Weights of a small mixture-of-experts language model, trained from scratch on English Wikipedia: 6995 steps.
Below are experts of layer 3 (counted from 0) of a mixture-of-experts language model. Rows are named gate (a neuron's input weights, with its number), up (a neuron's input weights, with its number) and show model dimensions 0-127. Each number is 500 + 50 x the weight over its row's rms, rounded and kept within 0 to 999. Numbers have three digits each.
Before each expert's rows: a language model's description of what the expert responds to. This comes from a sample of Wikipedia text that the model never trained on.

# expert 9
It responds to: Single consonant letters or short pieces beginning a word split into fragments, such as c(ouncil), c(ensus), h(owever), and mid-word pieces like -her-, -est.
gate2:539442350489515440490526470490472523489454464442546498555485475458504580460486481510577547483601531515528626632521544548596363425522445547515505515467477557481553532451504513512509575459411551517617523499546461377513448465553486505441512564575529502558433509505520520513477522542482437484503564454406482483550474426512543469514478467474567480502580520494437495554483509494590423499520
up2:526573512422574482604563486434435494542477423481570390523557451448553546483596463499555485469526470508545564524410483438594518514464527479386595563503499523519510567534437583506550490453437635537613555495471493479502572479483560555436482491500570546514453531498549516511421534535505464454544549594548515509453523483443585491497493502524474424482446572489526475427514498510441472455544
gate3:499524508503458511589512419425597492570442450558397491429511493485447477460534568471534495539539514365500625509520599484487354598541505579460495523469522488580463492489492506564515458437554495518543508495461463557557471459486508451424540535565596497426579508416450464479416505500485489483471552451452465525500581504454529481532492449483493534513434530539400521484507599462549422516520
up3:438467464535495445504529500499467474606508398586513549447465490421512465407495511510515490457595540498503505517577440499484518587449545422453519498458509574501570467524471623407514589533533456517589466456493568545562548488552602509538435510475539553440485532510457525557531621416553490509579522480430466504501434508446487504471457447554613620479548468488541521476531468503556467476426
gate4:503564489485498571594525484520472587473451530619516575574551453444487509453526447481478491533453547505559562420525484563450486502470526459450495549535425471515439525436394464456501517501520530566500457534447490496531406487601503561546441578474612411562548455501613527520506489573506478490485580443565597472519505542546524456499577433535413547459497513561454499506510379502414506505553
up4:477479445577538516527513562626472490575503541463469416449416556555483500493525557490516491493414461487475391556529513485470359445418534501543495479503461478464529447526543544442552367542477464462478547573492542518556514477512533505467387450565450499453515567461444477502440525454454491610547474497489389566499497578483541460462423488485529487572423450520534508525386478480419442513479
gate5:486528418585515497457471482489545546561575546621408477500473490543523442522471572531594508513450459453479536550471563582523459516537398386614520493613538570561446503594510558458534482539523523473447496504497534565514596460553485555471508493500451534429435476471404557544538537515567497483476566431499505496468512526516465468498524393430446544462468587535405481462432509509484549466554
up5:400551617465573547536508551530546480564406529358491538459409555501449482526497456543493454505517477483548446348554456384530489546439622469466471525495535477478533533445448469494433508483580522451543458471546526587497468426463559481513526479524488510555600540535479438514502480409500524493500436550519561454526600519493465437501544528510482453491490457525480539501590479524526468391527
gate6:448505559542507410498383543520509549528483605445464493406532533457452532486433422493453554495568502478606501603590537509539474573506440528484549557532571575427514504467416513555476493547522563517446450507604544518525556509544504510550477553536401432473513562515430518447551508448508493490518532454513528494494461475442655456478398599481527492437511494492538580483469520530412526508466
up6:502473476526515393451458441545480528481514515494516440447564493513398417441592443533530513592558558542515526485532402549496428431530545550438525418487555522474547470533510465517471480491452561503449351492576480556531523453458484530524416495423436535502479515476469508383597474488411489462492413457506546409485407451527527525382526445464519512400491538451493503549525523540501583503500

# expert 10
It responds to: First letter of table cells and column headers in sports statistics, such as A-vg, F-T%, App-s, Date, plus lone digits in stat rows.
gate56:554485519473433508506496516531511543465520493358448510423524503470442551508482550467578495517557503413407514508423574586466436493451518505453483551457572448498463479529524491529596506464530429534503471384541440541476531459541379516527486502631551469416503539436553473569512501436539602489463468506443536531487464529479602545492464453519464493561543454467474491494524533443482592651542
up56:433506432472521580565566413490512499398518508610466453461445559502484441532536461540446519474498508589571508387449488389472477493409397488476522584530451497456588530530495479518508552549383495609533571511560420512630480500544529463527538462529491506515400484540495490515463512545475482521515519538516463399602490508465458486450545486571427506522501530480472501554504546414488534565519
gate57:403494549400527568469485531487482404614485448451501546580603526510498463429520509577489426468503605468612552489501450497400482561420484542481484558537493580476541470510463574523563560493505513518470477448487443510484476469427420420447506535513469484441452545506389435526440459468469437561404553540465517533515501512434460388456534520502511496550458571483493477554576475427502457537483
up57:437487568490535482485532498510425468430562586529399542553529471527588417542470486456494479369553521516493362520522449487507529554507473420498507488508456502485496529466496530540365518541509539498451500457530560538532600444534451425494513591554619579454449522480442490582482423520548477500470520552390422513471502582498494472472539455534525479523491518492353477585505472440509480516526
gate58:446468497565469581506459514536548433468448575500434504419449487521551498419487592541486534450580471551527497425501439560455514499555589502522603533596554438450469421557492530394378477455534540558502470384484556532481566517464511481508475454555550589483466451473434489541479470498521427468495474564486586547503486462513545525451459516394523422489477535437402494426461522511596497488504
up58:506540408450487554565588535430469502483506512555460524431514560545470443505516498500483572498526418590421570524540563432495467456444582432591408509547498555550500456466527499454560471501551396536432495411429514544506445471468491516405501377534458501574492518571522434436586464473420455487492526515478583503455446537513432502528548524434487506454575553420482446463510466426525494561564
gate59:506404475414499423508531517607489546580431556642498468375455500499444520445485486540528517568442546469513481591510481411377451476498581503494593590462541583444559508546526516451526471538515438392601529480536516475551467464453481460530490480496459535542530400587481524525503569503590517504480516558487489464477488424485581549497524572528522505507482516530504546497525492494407542465551
up59:433499484505384416429492433578514547539450457443481458469486392430492583442469400467546480520426529526548533554454582459609488587552489565498432557505504524419488420498495535481490518587437598429550591515520485526535528386507505501426593467539540494496482430580514524522474533503497511480492544485546519453573489517492434406475501515558518417510414510497495458459500559474560452450484
gate60:462489506510489497563425545476526447478449495460556458541566446537503578464506425465503419539488551533558501531554528509429458517561455510475493483393509516514526375500503463541477500478524551485442490471534429563495519512402518367457525502553536457531396569434410483427545496441436499648568545516479515514534560515488489439510552474581575586495489453577571472501448614486512479573575
up60:531546485435454498518412520481493524501506468566526429546496555490495473540491495433481427575610552503509465502612532486498462505536491414516518482445462520463579546412617440605487543478550435523499434502569347508541571448409431515487540486625505509394504638462514568496527435542434539483540450498430532510522514523547504494447449489526536502549473513556453514540504574476470470548475

# expert 0
It responds to: Inner syllables of foreign personal names, often in tables (Mon-og-atari, Ch-ad-wick, Bou-ch-ard), plus colons after infobox field labels like Directed by.
gate2:537446416493432438466517437555475484513512550527588451451517598495453442510491487505590542478444445509486526556435595448444515438532518539482442525482511607541430472442555469520494543540535490463506444449569442526514554514575463532461451462562398406448562406525475550492532458606620423460512482507558500515472552517522468488393573480471578411431538546486503560465444515523477493423480
up2:395484502543498429491545508419518472491493481466453488505490469488465518648500455524554514517431466448410410591527554464513580547543414528502428440490554546588501482494519499489559528581502555446533553527480554468549509518547554477526435463490523438522470433697555440551490382511506584526474506470486559487495422543488454544504600552480554488459572470522484492509512495521405484462561
gate3:460493451571482478465527433497480498436390495427515489482557502565496474445417502519409546442581428557528493568581522545464546419534444551481510487537531501472574606472457539551573425594516509472469567487536479499623539495593557494449501445519501432614455544476539458472427399506500440562498503523479596471555536494501558487485533528478475369487522541478542449593432502476481466483476
up3:475426497579421468477471455407567494511399445418536498504459521518439493497563473574465519550545460505515529419633523578444488457529488554586445512546438492539498454521532457510591549488544573474527494450477491514563504500369440539484508488572451456557538596477477448410522450558487526517489555478566505472469569501396522474528485549581409488451424565581529534524566516568533472489439
gate4:549529539526398522525490475537570396475541455514436558456552515549493442430502448451532344543474562500576563474501530503526479514467571510515538455501515512479427488613586492467541424516532530411518511480557502456432481541425582506456475479578484480500518497551530498538505549482494505379441512499596411545516431439571547471455554512556551502508599431493466517413402540569536497489442
up4:529496430497602471606495486497433527546543509432515486503522520506504506536468517475521486500580489479398550516483552530464458517449489531464562491456570485511654533526490526486697501363563484513535485511478466542488453530406565521510552489404504545410494499430546478512506439452525540527517542590398489448501465425526447477521575523463500552556623527532464552489512468508505588503457
gate5:477518464553464475498426498542423525474515468501517567535514481490448417561614610459439570511562466469587427543525446483408556538502525563499592511479434497542560466473481482461483556503599578478500574531528524456480537436542395543419535559524505480504478505530527424555513487532547510465512562585537593505489398495572489504553525569469503396571464479556448502511499611511472499375497
up5:535475593480568458567486493337419509440480548590432486461526529546436513498440436506515446425477486463542518492476489552570455475468432554403427597524500476529544449463508541466439437561526506509483513444480514462541464568464471423604408461464503475570504529473487584546437480628528516484474372559488466604517587428459541529452540498498526504514500507516478516505494507568557456524474
gate6:536486572368421566528476508484456590519477404475479568525541567466580504549375541467485471558579544555543530443528519533441485541546519534477584573540537575551515519637555462532473522435514583453465524514497475480510440396474534402449520505577468507476479502537528467452569435486487443503530551495508503461615534518515502512486511498351465469504493402483437455504542461541469513497525
up6:556466525502467414494493483579437536495387531529501553556490439561415459572544532470516545515549557460497537501498643557574466420476540455406509469507466434601473450519463512571513438486445529489515499479497452462515495439465440595566532449486512486570500447506458551522474450609453543552449564469417416435416469575450531402501529519495462485521407539493535544480535508532467456401446

# expert 7
It responds to: Articles and possessives before a noun, such as the, a, his, its, plus == heading marks and word endings like -ed, -ing.
gate2:504595524515534495525474543444532471450402508478468511529502528578597501525531583472476426505486482453600476431573479490486543549555452549490469434522472441459585459544572466495502446455520469409593528428517513426433577489564510546585465522596433520518485462568457488491437494505552516483489512575426484563476466487556455412455445544326480509556459523534479525506427577503589443516509
up2:484488460510571491553415475513423543473431474432497463479437560564504488536486542516528525532513449465478481558533481424627535586587544574512503578581440523426464559463541539476465425481434448431480436571479475511453554614455430605490507528498473567534525447490493529540462506440530589501516570545488565447484464504494453374537448578485485535596501479536429538516462474594494409479490
gate3:567441528531524549416509477536505530473567426519434519447467603392496464472489527395515415481527538515598585585578513481490460488524514537493583552524568527538590436469565506538440539487485546518507487390486405522532510492560460568491397447540561425546465445527551475524471466467562451397517573477461463519507569448511521350431468517487487486480499548431498576513510467501500481496442
up3:557492514480445546496560483471532483510534575468526511492530468610593435441465487383542505491520466429455518476565545465454484472550451512587400443497558489447501490537493480485503441487518485524501421581516598471469439511420473574490527473529525619526467573495457461491491594594409465627441506518586586549530491444501456551531489527537519513484359468465540591501474562439533539523528
gate4:522458518429554509566507582552508476525517526633515480475493506498494480548473460580483486491479625537493539584485551512482597507539567473551554511538535531544454406388432481497485547499419495590573461526495408600583419487500487566552530530465456544436395580506535493641477525495438431531435529525490546527411491497477529571501522394496500452458481503519536497450497444540525534529457
up4:468496476523444521610545556513447534430554533530529413504541503518519483468583426522429475479537497517534483533449535503478487450493483404580539484475428490492517524482443468572500619551492520530415543513561418628486408567401422477530510445542573500521506637480455569531562470529423500500421529431472536383508466450516502388490490420506496508490509399521520442547539517482531532513477
gate5:470438554486486518601506530622507539524619461527466398500472521579585594496588498533466392454461479456500511519543495499507584456513422586522484476567544535428527477577530464510521600551438565492475467584614473513470483521525464548502499460527484515463443497508467552429526542502426527459422491497473482423580515461512517515510581463548529423490517489408541474428583546534462525392497
up5:506457554472567422537432431471470492488443463451486468525512464422425495478487484514443566547526464504508490553472424550582547387544438496516515490501407425491357508468494433565480516559480461555519518521606520552483462565544495467481584466491552553540478536503507529470600529511565584467451437365539483467504492498532519514503530453560504474555643413494430511511478524625558465476475
gate6:491452489457525491589458532505484539565508562510482478488555506539568450547521525452437482438575640511423400560467543422412525528528530540493499515547427563478492509442592510447471548530563526499490411572460576421474531495433503443462587469461471596516538533530549461478501456448459434576527608557557511535418500530485627466484508469549514548461504569528584518565521498599473487540482
up6:556540486557503522519503447537381570508462481527518451515569523427529477572510475472503383493494519533561480575555530502506478515556473558584487550474586622453516460582495464472440542431555508624453515640476451467408459473475552503451514528534543497507510493557494388636581491532568512459480470513516503538440508493581487574518517536502498497406494482525478633478521496514467443520544

# expert 1
It responds to: Auxiliary and copular verbs and subject pronouns in prose, such as was, is, were, he, it, plus word-final suffixes like -s, -ation, -ly.
gate2:533505389528532547506508544445477572481552413587495503438526534512519525481460442514499476589511585525517534525486498533522410510441533447547496580501545481530519519502380450462558496498509513536503568529524529516490547451545504534465527552509452552432418441451568526445489481464519428453513518550318512524405418487550511462394543493484416497498455536464411396598493435434511552575544
up2:426450589473487514508585456536483464517463528438559481562586458443444496507529526516454534481494504441586458491501461425594553555628493506540510546488543552487452577517545576433564533465518537438420474418474563445508374571422533551481507469507478505466569504444506632557531537483553491570551532527489520537538473545492581558421420544441506384457487539510448565456538510513457491478531
gate3:487435384478489475492527549475464464562470466384580537530548524514570532469558492463543501494466454550503436517488488513484480519515474379444381511462489472467543526500400472468424465440439509479471471402415543515453414501348500554574434552607394485552468538470525575495493440484518511547419552466550517409428524443550475446447452489471489509522542498533526503536514555534458448569491
up3:514523444567452559572582546547388554565522425504539412478548498506527537499515451550483425602497555487449450467439546526476544467513481505411478550418473512519518475499486524426462548571593453476549515515459509457427483472479489539455534482492507517410525487498466548490493596470578467560451471507579453493509498443577498508387484552420545476593531542485636622497593510516486440559449
gate4:405500547547550520434575485486481388541462415410419575474531483475523437539394509560555549471550561542551484455504516510481474545599509430450545453466487550544540430468517492572497506457527457508610534533460488532539512630554492448471534550430454565511495499529492465444464498555482501523432585440431445466557479460531516549465602454376470552491482439569585543457496473463499547500469
up4:464502426478418522475510507526495475505479515545495536503552444468459535530432545480490527466480522507404493492476544463462428542498434480421418530447319484497500487532533503486445406497409453481509541419561520457499552447491510415464546516599484576584465493499541472402528597546539497538569539513557492463537550613448599446640477501431565532541544525497421444500508529459521454550485
gate5:579510515489505506534440530521512544580520488528510561452562414410487493544459492491495448547531425510500478451561593526504546539473586492487514547516514463455531545389500563458510496489519577489615413522627432544547465468469538445514587492405474576519477548521473431474509526478526511454532549568429494499551515489538529594433583443446598534524500558417592570447492529415442544568549
up5:444499528514503469464449511632510508532599534533438520524531542423500420501472484523540453523562450387473441456463565500461477580533503515505535526493364493457496533465529536555589496513583479506465459462543371529428448480464497532532493555430462383502528696426517471488474472474482420462498481468568488548456515489477392391522533502508466528530493475513541519520557456542445489515534
gate6:432488462497563496466555430475542540569485552629501498486561456522513441562467521573512534438469483556442466465592430556585510564549504484494477504563463529462476546455425501507461540410548559517548442436434514552484463515498525428435506486562531584642503427519470539407518462566459546566477524521458516563499593515431592441444518494495494540516445598565572490440542506529484602509486
up6:554430458501463534502470501475524494523454584604480457545431525476501562498493548534537573570493566515601516501524485500362570537531445575526563394468419473395492521493527531572467529469524439440477537439433532467445539466547457500464390484524605570526535553586484508415554479510500487480480438440418472445562469500462539440539498410458441528572522431526538497593532513452566540515491

# expert 2
It responds to: Function words such as of, in, and, to, for, on, with, coming after a noun or verb and usually before an article.
gate2:448446424510554398467436454444528481471524460495535508380495547438565510419528447526465413451522488482606517463434537492515485507509489553536534397526498521489526457571468516510489546413463481495587432414588426473518509541526531454532540478543407438626386537512539449449479440575500466532518424524548534569536436468522546463538514519581475525481521524547554432575591515557512513471434
up2:515498554458521602494570494444513420465433514657516498437507462549473486497598552447524549564468478430418492479554376484445514444421435581454534443484535546555491487440480541494502440483495499488481449571480494499532427443526504497619546503527519557475464538511515419561447471577522443466411638476463504506526418517490512555500485521476563498568559523532427624514503497476471534519545
gate3:475426418553450406424524516541541450522408570574526506556402530460485476466422502518549509636540541550513476527524577566558528539412497539489589557543495558544494448487522531565544449507545513437562504438480526529548493445517423541572467475521414462451543484615518475596555490513525507439538480544568457462575523463455499475419530475499537587518530531446505526455489590583461539465568
up3:572473557420510475465369478521540484531491547468474502393492554518522489497414473514524527563470495488543598431435529442610519434576438433487471465436545430597459495456348564445512560489478430528503436509474356585444481499498460515461489527484485525437531569494469521493547485564550430469456466467394417490498461527484443511519474525531481489415483436507481451472522461464550562518478
gate4:554495390459526575512450527563498506424513501578564518482493537556505469542514619395493496465578488555481500452544542538486463427454473476584505566500503484533431622557532505441471539545523604490487461522403457529563540462524498512413394502590562557497497562380527561547495520556551435494503532489483410528454466510464588507434472516503483545529481453476481511568452527440506381475450
up4:528499512406523519470471457495476495474569523501440503507473613457486549594557500458476550463542486479397561514537612531451485413434480505457500421488532473585483525512531460533480531540501578523449462534413485607536487415534519498555383553572475465440517550437480487536559401506391470536448438454477448407508405478439510470396533561484584528547554512520540488532421550471506451526524
gate5:529507413442571575636488564464597555573509485478439442501484478514564488529474519568534510497431464448565520478468548549554497486476488451532515566471530549463502483472579538495584507616532476490556449492532450555468541529419603505513469488501502457462434506624579449471558583449521449474432532552523475444424452528484511522492479578583475580550467457481552554557535485382448459554558
up5:466480534515489442497585457561464494558449471510490523417457377504462546458469417530536473524515429518441590493469427493418518479514471479406536539489433484533455569563520544408472401462477559475469494522568462456547535456439564397478575478478469510482498489434470453560452479530532507592472555552534502563592518516503512483425467582406428553480488500513473567435508408534600453429410
gate6:478462520483473473459543409533513442495496548495395498492580575506452554514540521451515457429510510574508597439461464605462516498529430463466460453488476482556513493488504552485483484500497548546607396444371546484468490497529503437597493440463595540468456429573617445533544487453481454413495486553487591529488519547494620514456535485489534525438553400452515541575496529469464593446525
up6:493470526457487565525495469519496488570532486488430511463488514535417421499470524470435550493482529580492547546420620465541480460470472491538486534525433509488422474565487533513497459509427464464451470525488531619435483513417561632455438418559410449445584587463576484585555465559497471488446494467545491491518577624519500447470595545481380519532426518479493568485490526414530482563491

# expert 4
It responds to: Spaces and first digits that begin years, dates and table numbers, such as the space before 1733 or 1962, plus opening parentheses, quotes and hyphens.
gate2:539534539522500516463532530427499513527488437562529422492484468485587626454501540408452547507617516453484526487567499535433519514448471539575575499490522589403465555528577491587486535445484494454546490463479484474535361422485531529419485465509600551457520606519520534490503417463493455501526445506525547548469468366513513534608533528471459534595510416487557483511534528550529574555491
up2:555540482525473443527476474568443542581493589465409484531528499439374399436537470496536502504502461492549486567531449427437499550572477575413468466468404396464482504487521502478486479420550512501489434523503437601563509451495569378489458443432496446515524446501479481544549519527497454461497472587531554447627503494441517445477514533559509373472494474487425500463440457518554512472586
gate3:438456553554541476449446467523399444494502472469494551552501520466498496377522531560501453527599479565470525575427485531526485507414453479546437521596546489465473517557512506422461501539479475390457456461526551460559521455513538457508516473489471454551521454415461557634470537448440532496503523492595638573456514400513518545518507521464351433516547560504561579511527488529485534468447
up3:531555543544631474588418446476538524548528490432559491539511506439447443559496513593465556498549552505543520493446441529459587515469438601510525525500572480426441585486505430419542479579479541561527488471422600507523471423515505582460570470516522462561386452455501477538450537528533464483509521609472521517472442465472505442471471441557471392490515503495500387564448414504456502486473
gate4:510534458533469423504599473525438486453440581548477522505480511473474538474426427481504536522361472519491475508540464555503568551515473509524519544518554454548421427577437498533402380460532437571455493469537534488611489548538436526486568462464543475479310397552528546470534530520567430504551528452487527413493471442531562480483441502489563483531578527424484475572482526510486462482494
up4:584570491573404418480499480574490499502476479447484445372490522492465512569554429569532550526470561416545508518525506521563502529577446493530453534470522522460563517583519453499538456460587482575445573566508533535461527527467479368459529498592575406455486456477554605564528483575520550511422475542531553544460531507487482579501517506457475469442599466482569527465454574427476546570514
gate5:560436570472593496458500494433393480476435489572455569458501497465484495509515495441459440480531492542522510424598443501422528572512505552486554473470474540434660400539485468455521482550444410530601449529500537565456466575541435491509501535508529523488494440489547489458451509539499486552502481513357523530537393580569540500530444547516477583426401542465505509526518494458590518469544
up5:514560450500392470502510591494464534523490440410522551480462478509536472565595513537471431513480497517527488547465570482592436505512518510511469615528479512498506499513576524543475566500524608475431545475555472471532578417400499583484499503529419500503431418546430545476436489594473511384507541507544512524541455509523531455451479580494459394590555480447509522512425398434375517500495
gate6:441459453468511485518562429537433528534458499549451420518516529466475489472494503493519556586488523617516534564582552574460541533461502571594506590521533519487542416431521588440532435522548442458511509514588561571542562500470521509462453498514570453443604600542548438428591440555583476460497544527498482417509543460464475468392433496489569535443504544425455488548491568512545509433534
up6:433466512419464585486523644503573453441536473407488516430454492502489522533431602519485583573533497399489505474537572438484408494521534548566419477548502467501526528414518511471495517569521476531450566482434443535450410422493479415551581513561502525457464479462488520488505459460475505549485419486595448465498458433449528563488482535414436516468563459473443574562557468553465404511530

# expert 3
It responds to: Opening pieces of content words after the or a, usually finished by later pieces, such as bas(in), head(quarters), se(lection), part, record.
gate2:467575511480501553549469489444541501603513624568594495463527486518536562518451475472473417608407495459504446427524504509480544552530524490530560477481500573605502485551499510511485546535525463455501456411465620500550497587540434438509472502496552352468499344406549485481529556480538420553504478492491493527488482466526441482484444482516459515592462420488582463529495498455413515521480
up2:490546491532577589459481531477443527500471567486486464390506478494535500473539555528552472588488510391535505453556455494529484575517566384490519556420575496452501482437566520511486536458531416485417471493513493488500614540543506443465462597528448433456519507430474454435492508501437604485505486437581494504487479548540509506562517487507467565507478494529476552419429441360352496585539
gate3:427456474458494505435477481458495471520539513455493441481483512569541488463565487504490545471533524579452434498592466435476555456555538459446529572433515494405529454556506421520504565471511608568544549405466371482422449659538483512443446553493550524475473495552585465508467490475538506475552522496509548531560634496549490500502502474497552598635414510471520427468507455568536489474486
up3:542504452571441480507546448600568471465477465498494589554506474565509511413522526558550491437418538590568530488484516486433520594377417472488555365571505515519460474499578495476477595419505541527446489526438577482500485469546484514526466507451545542454523515436523479482586553500513452430565507434506532509472516462553524467419541500423559432392549480459475531469366527521455463538549
gate4:424472480451530509484525493573468553608461438490504535480550513507468548512437537566571474328402472525490460543478534521515496478500540539455511473567408432511474439513426502407571450427452453480485560469486457473490445544459476371474528533472481557527434471545557525580486478518567480497561547526421431601516427588371477566466537542462492407506494495450490532533547507465541503469544
up4:523473482489520535573519564500511422457487571509517475553475516419502497469416488553477580493470480551613507513578487511504552514529455565597415422519480486450474509440400476508492496549425430579331393465584435634498524490419548497490502439518558445491536489481486485505467469524506407465481499400470510442578429556539545496474447504550503502526526560491467477454506470442496549594541
gate5:433389471565548437559553561486578518557481483439495482601472484478473512512567508507499486595504533472466467456436477538471560569521517533516536471570653453558578480579470468470458486542573619502458509576542507399498469479447484468524443551526394479387502558515536577478472490601526511571491467441427534453465474512493429455454548532454515475483413525483566488496501524612519505507501
up5:596502391476542503525519595434526439570481500418528511423562522507561440565523411568525497567438528505492515549500477492464503622503554513536475543494467442470552453485568578519479423560656553540532535495490508521531576521513480531454556492466527551448514459436520514473566518516562579592441479515435488404553426525580465462494524490506535416472521531452515489496546456469454635503564
gate6:444534461533533495536413513551488419555516564542470518447638537489516453420514406447498480592560578509484449592490402563440463534525466522438608404465525576577522536532536582530481541520521572474520470424551478512428482504446482397489448504521444419520540518495445523592568436502466457561465450543460481494494593441500557442554508495573528578519536559514545509471474567504508491529480
up6:648438436440541548490451528496566492568563485448468608508501389544498489505458426453565532474504428474578477548470518535522480448475341491433471556480502526454564446519514472418533533567487455509440479512503443579480481627416509476423448490585450481566514568494508498397466440440551480538568455472473456523558481564537474457481518558450514526523508561493448496464526487526451441521552

# expert 14
It responds to: Capital letters beginning proper names and taxonomic genus or species names, often after Genus: or Binomial name:, such as P-terogobius, App-alachia, C-ronulla.
gate2:437478560475409536556429576565504480492523593463408591473535506585532500537391408505539542554527455483512466491526514477506565566544595537527542430444404488465479512488607442556436472508481420529518537520534547511524536538510475505580536446487599482473495472450505441513480566554404490360534402535507494472557433526468585531502489449536524504582531411461503532442499430529499464494509
up2:495507515498463406420632476544491455492472490521446509486519538463608518444485558447450607395399483509487533570405553516466548468436503500454545507552507495521447443471460541449420507501492462542489507542495568535471447525593444438525425533536463590492554427519524510546462415445467483564415536459551415533503482486474545555600552493467515545571482497581429559537554474526384488472474
gate3:470552380504561433589480553525627447526368420555591529482520557509448565450502558410495448523432525522524493478542576469420480440432491512535464599602546514524550503516468449505488499524481480465499536548532526523469421546460535555547500539542533526479398415482508546462443542517530516507524546384555521452514457441505502547483441491572462465470491453500530352499448542474495501450469
up3:495502439481560590458466457538436446495536468525564474474468430500502530513504430566379487485373592522536469569539606525532487469463523504528466585495514525514493457519495523512510541396551607512474482530524456535398530542475490523499533487574486485438494531447372547536494506509377513406533562566421551422531375553453504510496533524444552448523563557501489545443460516504448549441560
gate4:567581463380557459464476388575522570445469530446582462578387410480491593438522526527484465522517471600533495553465488506554526481476503558485490546513462524474537467459523414427521474472533575484572519512470455443618444482569403525517486550533496409464546429525506523460490437536597445491581411460503435465411533564502475498467526462484530466546475487535517519437535571558543496473494
up4:531462616444483504462557474547472412532492495479460602440365606465504543499457469605498491420503455492438453467491457473554524485595464575494492487459522436584524555493516469458572617490499456530524485500500540458464485564564429501476519472501466565449564451494463503581516508507519410486424488534537536472522456585563575552509529461493574434538473548486511520414482577603514474389459
gate5:493565540470509486553426448593486494420504602566444517465453528494476484552491515397475532502508556606428653421557444556477473481531502544481552506525547539422449548474483457516459544544548529474540519425481555465574460556540445570535477497523526539584489524480449438455554465485506593579448505502471467480490475482456565434476494506448423395647473574519548543474438534466569498517514
up5:515441511482512541598565410484541460495494436625423425509474448478419533460497423478544516497413511473431485471461569458557496498538545525441498506483396488598505576469520540483480489457477539381463549438404556498508418488527456538399536448491436474480508504510531505498509508518534539437555460408433383540534494493395506530509529506481491490578472556466469506430519523502645512549425
gate6:570576454468529539557620525583412479445524516522485524599502560608463558454530477480504473541582495493519491528534545517574468509576527497473555558489543531523516526477473536525489478536494567501465501542434451477596538471479497581525585488508380503632577486639515599533585456528514455504476488527419521498536361534482474475527512567443452494539510524482461557550415465550525529473491
up6:424535416481507396422537517548334549507522596506482468524416539533550510537503442529537469487491541492495560525501540587471567582567478457568558469468545474582489548455533528533487516452511515561571549523505497493451545466523443457562566464559608510491504502507538508406609499522628511505453492465420448468541511538500450450535449466514585523607461508501513521462497546576504559533403